python train.py --num_hidden_layers=14 --hidden_size=512 --n_experts=24 --experts_per_token=6 --d_expert=128 --d_shared_expert=0 --hidden_act="swiglu" --moe_layers=[1, 3, 5, 7, 9, 11, 13] --router_score="softmax" --normalize_top_k=true --routed_scale=2.45 --balance_loss=0.00864 --balance_bias=false --init_std_router=0.00944 --lr_router=0.000357 --vocab_size=4096 --norm="layernorm" --norm_eps=1e-05 --tie_word_embeddings=true --optimizer="soap_variant" --learning_rate=0.00159 --beta1=0.95 --beta2=0.99 --batch_tokens=65536 --max_seq_len=1024 --train_tokens=553600000 --max_steps=8448 --dataset="wikipedia_en"
Below are experts of layer 3 (counted from 0) of a mixture-of-experts language model. Rows are named router (the router's row for the expert), down (a neuron's output weights, with its number) and show model dimensions 320-383. Each number is 200 + 40 x the weight over its row's rms, rounded and kept within 0 to 999.
After each expert's rows: "comes before" lists some tokens at least twice as common just after its tokens as in all text. This comes from a sample of Wikipedia text that the model never trained on. Tokens count by the router's weight.

# expert 12
router,201,103,261,253,191,202,167,284,211,199,243,242,183,155,192,284,156,182,282,206,229,126,210,246,164,229,137,248,145,309,175,110,180,201,204,200,229,196,211,146,200,145,156,203,200,230,198,207,196,188,209,259,213,215,199,270,222,169,238,195,246,162,196,252
down0,230,166,186,189,165,311,238,257,182,252,184,156,142,225,209,240,177,298,264,207,213,180,168,160,201,211,221,161,228,213,165,207,139,225,265,225,139,146,242,171,208,150,192,172,202,323,161,241,163,140,221,182,105,149,157,213,153,184,200,132,197,210,176,166
down1,193,208,182,170,267,174,194,136,176,186,166,183,207,177,219,203,170,244,171,202,238,189,139,257,192,200,196,216,241,177,154,176,186,216,241,160,154,134,124,222,172,187,175,208,200,157,162,192,209,185,161,223,219,238,243,80,268,198,190,203,277,186,197,252
down2,153,207,264,172,281,197,166,212,143,148,195,110,210,190,187,144,219,164,260,224,213,249,191,166,114,173,173,250,212,189,222,291,261,193,277,187,205,185,207,229,235,198,269,256,217,199,252,225,202,175,215,177,197,176,168,194,218,236,194,229,181,209,180,256
down3,207,196,268,243,191,157,188,152,209,162,213,183,123,220,163,159,202,264,172,283,225,175,260,225,228,217,169,149,274,263,217,229,209,197,150,216,190,251,208,242,193,206,163,167,176,101,183,230,214,203,213,165,170,225,192,178,230,158,226,194,247,209,150,266
comes before: ",", " in", " of", " to", " and", " for"

# expert 19
router,225,194,225,246,189,158,235,239,282,236,260,159,183,226,212,133,104,252,152,242,157,198,160,217,211,253,225,177,155,238,210,211,190,204,246,225,196,210,208,212,170,293,176,197,310,273,226,204,216,228,242,181,148,177,197,185,198,139,155,136,252,146,136,187
down0,167,170,202,184,172,257,161,222,291,224,181,206,204,160,141,134,152,148,224,202,168,176,142,119,176,160,230,156,193,177,240,163,170,210,255,194,195,278,219,224,187,187,252,186,222,258,233,344,161,211,152,211,170,202,179,243,164,183,218,244,185,156,119,163
down1,153,260,159,215,223,213,174,182,112,294,204,135,251,270,248,200,202,149,185,131,207,228,221,280,161,212,192,204,218,167,225,188,160,194,226,193,211,261,193,216,124,167,207,245,161,266,258,200,202,154,151,126,234,208,236,218,144,168,221,188,184,198,175,208
down2,179,167,229,226,175,265,226,260,249,218,189,194,236,216,217,203,198,196,199,181,213,172,232,142,193,138,269,189,193,217,157,242,235,147,215,190,191,148,268,160,230,161,210,224,167,181,169,141,274,156,178,160,178,310,200,199,229,281,201,216,247,191,157,222
down3,190,216,168,286,243,142,179,250,159,207,192,251,253,172,178,172,180,183,165,233,230,159,211,210,271,151,203,204,153,227,144,188,108,196,112,183,142,176,206,156,163,222,244,132,142,124,206,199,255,201,183,208,183,245,174,158,271,197,211,227,193,218,191,238
comes before: " the", " a", " The", " his", " he", " an"

# expert 10
router,169,166,160,139,205,207,148,244,144,219,181,224,209,134,209,189,100,158,235,201,234,199,141,162,244,182,198,243,204,206,186,251,201,216,181,188,167,213,210,215,206,184,198,175,199,176,175,218,206,211,235,183,198,196,158,194,125,216,186,229,221,109,234,183
down0,280,212,164,221,226,164,203,213,173,242,194,211,187,232,186,160,205,201,232,186,202,238,224,232,222,199,198,226,214,217,159,232,208,255,222,159,251,215,202,219,136,297,275,249,201,185,276,184,264,156,245,247,276,124,176,179,237,235,222,177,241,217,275,205
down1,139,183,257,158,231,202,279,224,179,175,198,123,242,260,218,148,203,170,220,137,235,222,189,213,166,143,144,226,168,177,206,209,121,167,207,202,202,312,265,240,185,217,228,128,192,180,215,315,181,185,230,177,187,206,185,185,197,175,207,196,169,203,241,181
down2,116,192,164,264,197,177,190,239,221,214,203,175,289,252,240,199,281,254,287,244,183,255,188,171,180,221,94,176,140,249,217,205,170,216,172,146,170,183,197,202,223,215,179,230,123,244,186,189,159,215,136,216,217,167,170,231,209,244,181,145,135,178,255,237
down3,194,215,298,179,195,168,184,272,196,221,202,154,214,218,249,154,226,217,212,173,179,170,220,274,182,175,229,166,183,117,153,223,200,233,226,111,186,188,88,242,214,256,205,200,179,213,237,169,193,216,190,218,148,233,215,256,177,201,133,245,189,151,171,207
comes before: " |", "–", ";", ".", "%", " 0"

# expert 21
router,237,243,197,269,139,251,202,232,207,186,220,173,245,192,170,162,127,169,227,193,236,112,251,263,127,153,234,265,185,136,223,240,125,205,223,290,220,175,149,263,122,225,201,234,220,169,187,201,286,229,160,187,191,198,193,259,220,112,203,197,171,110,229,300
down0,186,275,267,257,161,178,102,233,190,280,191,136,210,165,298,215,164,207,203,165,193,195,202,222,173,250,237,197,186,211,222,129,272,231,154,183,175,179,247,200,147,221,276,268,250,170,239,155,172,238,160,174,160,213,194,167,224,211,147,124,193,226,209,228
down1,160,196,233,181,193,198,272,138,193,265,273,218,133,298,170,204,246,176,128,177,153,157,192,154,199,304,207,199,145,142,191,173,188,137,212,259,162,195,190,253,156,211,235,176,288,140,252,237,170,250,207,250,200,102,211,244,159,227,265,191,170,183,243,183
down2,174,159,179,216,168,141,245,160,158,164,206,157,243,218,162,186,154,189,239,191,168,206,200,192,191,152,205,204,240,224,122,227,145,223,97,130,244,162,204,182,232,197,223,178,211,109,172,194,209,112,107,243,201,186,180,193,178,200,206,182,155,234,231,173
down3,225,242,131,190,122,145,184,194,193,277,229,209,223,198,240,190,175,127,189,214,177,204,180,234,158,201,208,139,204,219,134,231,180,231,174,161,190,134,160,200,215,160,192,195,158,229,181,217,218,157,226,175,191,229,156,167,170,166,194,154,250,126,129,176
comes before: "\n", " The", "==", " In", " He", " It"

# expert 14
router,150,63,235,200,161,218,138,212,181,172,225,219,268,175,228,237,212,195,204,197,149,154,278,221,201,147,168,209,191,231,184,246,174,138,150,204,269,278,211,215,187,200,157,176,125,196,182,234,193,191,219,220,185,168,193,222,199,273,206,223,199,262,220,155
down0,250,196,142,235,253,212,212,208,208,165,245,249,231,221,277,210,242,159,189,173,215,197,177,161,242,209,183,214,205,130,184,123,246,253,203,229,205,243,199,183,181,165,288,146,138,181,163,212,86,219,238,214,217,156,244,282,246,202,192,171,196,238,228,162
down1,243,251,201,212,240,197,242,180,149,196,117,218,226,155,193,194,256,146,227,244,172,168,210,214,218,203,188,251,233,194,202,165,191,195,193,201,273,226,153,264,219,227,167,265,244,246,155,114,104,195,242,207,146,278,212,279,238,171,210,216,235,190,227,227
down2,205,216,196,200,244,113,168,175,234,231,212,214,215,224,263,144,208,153,167,179,207,160,190,169,179,173,215,189,200,199,201,258,164,199,222,185,236,272,232,294,253,158,224,197,267,204,172,227,216,237,221,256,179,190,144,225,154,232,185,143,187,158,214,254
down3,205,176,219,100,271,215,178,251,247,196,166,154,216,208,225,243,198,163,191,165,208,188,174,193,263,162,211,172,189,237,179,191,199,158,121,240,176,247,217,185,225,212,191,182,167,171,145,105,165,195,177,140,222,168,144,266,172,298,240,249,200,249,123,194
comes before: " |", ",", ".", " (", ")", "–"

# expert 17
router,191,216,179,173,217,232,125,203,220,190,71,240,228,205,189,204,193,224,183,162,230,214,188,218,182,162,237,144,231,173,253,229,257,196,191,165,173,123,219,152,268,237,192,196,257,233,200,253,179,203,208,184,159,206,204,126,242,261,145,179,197,172,184,219
down0,230,218,189,220,149,169,239,156,229,236,163,136,247,267,201,180,100,162,150,197,242,149,211,290,185,105,118,138,170,254,205,151,169,178,202,163,149,171,199,168,217,170,287,195,217,122,237,167,243,218,179,259,217,53,213,203,241,175,213,191,206,151,267,194
down1,264,144,186,172,213,188,186,160,244,234,139,124,205,160,202,144,269,228,207,183,257,183,76,247,242,175,215,213,181,178,153,229,241,198,224,134,236,183,187,139,204,181,148,201,185,268,272,210,186,214,132,156,202,183,243,257,257,308,149,236,206,228,183,178
down2,157,263,255,219,226,166,214,194,195,235,218,226,192,200,165,220,203,187,179,201,188,154,278,222,234,153,165,246,225,235,197,195,206,201,220,303,241,274,273,227,231,247,223,211,152,212,156,292,135,122,257,178,126,189,215,123,183,192,175,184,135,274,160,217
down3,232,239,199,163,180,200,153,222,195,206,217,182,187,183,226,163,170,265,203,217,216,221,244,184,193,176,276,215,195,152,190,145,180,196,182,210,135,157,245,149,223,247,191,189,196,122,255,126,235,228,208,215,139,168,162,203,167,289,225,209,193,165,168,222
comes before: "\n", " ", " 0", " 1", "-", " 2"

# expert 2
router,227,174,195,170,156,200,267,206,130,212,202,253,181,160,206,178,317,204,197,160,238,214,262,181,132,161,215,175,146,226,176,199,148,160,210,130,92,152,186,133,207,172,195,266,105,190,193,179,155,213,181,208,250,240,207,221,184,221,226,204,263,258,236,181
down0,141,211,221,149,220,158,225,251,218,135,225,254,191,252,249,235,107,212,207,245,238,282,179,184,214,161,180,226,261,255,166,139,227,147,144,298,215,188,169,223,123,207,164,181,222,233,265,197,186,204,141,162,176,281,214,217,166,197,189,211,246,183,212,258
down1,139,231,194,214,129,256,192,238,202,177,205,223,171,212,234,199,222,184,193,162,239,180,240,179,188,211,213,190,166,197,237,217,198,175,189,235,204,251,76,204,248,232,162,228,235,195,169,185,208,244,282,217,210,189,218,182,168,211,138,168,163,166,214,192
down2,210,215,76,124,143,232,190,153,152,205,162,235,218,181,132,208,204,304,184,130,251,177,187,219,208,179,198,121,160,235,161,228,246,172,192,256,276,167,166,275,256,144,186,239,195,154,215,216,267,179,205,174,172,185,268,179,156,229,233,210,213,176,306,174
down3,275,190,238,185,167,198,229,218,195,212,176,213,225,152,146,258,282,206,243,191,258,204,176,302,337,116,234,258,177,213,204,250,182,275,198,159,192,210,204,223,201,212,202,192,199,193,151,129,189,232,234,186,183,195,192,172,226,263,196,185,203,208,237,196
comes before: ":", " |", ")", "–", " (", " –"

# expert 7
router,231,226,64,207,216,225,228,199,154,240,148,156,212,205,196,222,209,172,221,133,201,204,152,214,160,157,185,174,196,119,226,159,174,275,200,196,262,139,164,219,218,290,193,188,243,214,226,214,182,134,216,291,186,245,187,191,243,282,233,228,133,197,225,245
down0,254,179,180,306,187,285,191,194,181,243,231,159,209,150,258,215,213,170,270,124,218,146,194,258,224,203,177,217,224,216,214,189,219,206,249,196,263,141,180,241,210,143,178,179,152,212,268,206,211,190,97,321,198,193,251,212,159,208,220,276,208,209,137,240
down1,185,250,241,237,234,199,179,175,303,192,214,129,206,267,250,162,189,193,192,154,202,225,176,208,215,167,190,206,108,300,184,202,244,218,107,165,200,191,174,186,187,226,240,181,213,158,189,132,268,181,123,222,180,217,199,188,230,238,238,107,173,190,249,226
down2,223,186,243,231,203,279,148,232,226,183,197,206,120,126,290,210,186,243,222,169,196,153,221,223,282,175,222,183,204,224,183,220,162,167,202,243,228,241,202,169,198,255,144,161,156,212,174,218,130,146,203,177,205,163,255,215,217,175,259,183,212,163,201,241
down3,165,245,186,142,215,226,194,230,260,186,207,219,212,152,166,188,157,203,189,172,204,205,150,233,174,200,175,184,142,200,200,238,200,210,196,154,144,161,202,184,202,242,185,227,147,207,193,212,255,248,187,101,204,166,180,282,219,186,236,217,253,194,220,237
comes before: "|", "-", "\n", "==", "The", "==="

# expert 1
router,200,135,245,209,154,222,269,265,280,232,259,149,164,145,182,234,193,283,315,174,196,220,260,243,134,196,187,254,154,214,286,246,196,286,164,232,200,231,170,184,181,266,186,205,169,195,191,197,180,162,96,218,209,241,212,312,195,230,179,224,227,266,243,271
down0,178,181,146,223,246,152,226,203,236,166,165,221,185,237,146,128,191,208,132,167,208,216,298,210,107,160,226,156,150,236,200,265,263,182,279,240,199,160,211,228,163,168,205,189,230,97,160,232,223,260,149,157,210,188,208,140,175,173,142,204,220,208,188,205
down1,210,255,230,254,255,230,172,237,287,254,225,280,200,196,163,222,149,245,207,112,200,199,202,239,207,235,168,185,219,237,258,112,231,230,246,244,217,267,238,232,208,223,203,238,224,172,211,166,216,153,171,192,142,156,216,185,226,201,153,156,129,237,239,167
down2,187,134,218,207,234,171,137,167,143,194,134,170,204,278,121,204,245,187,216,196,272,228,215,216,233,207,251,178,265,167,247,213,190,221,146,211,272,217,306,181,275,231,233,201,231,240,189,201,238,162,222,208,167,115,186,171,179,189,159,241,165,187,244,237
down3,172,310,207,192,180,190,204,265,301,203,204,197,197,270,164,196,227,222,208,218,202,68,275,196,225,162,232,139,127,179,170,120,274,121,258,234,231,148,176,206,226,196,140,223,206,223,230,239,248,269,192,240,250,164,257,241,196,180,223,214,210,181,137,192
comes before: ",", " of", ".", " and", " in", " to"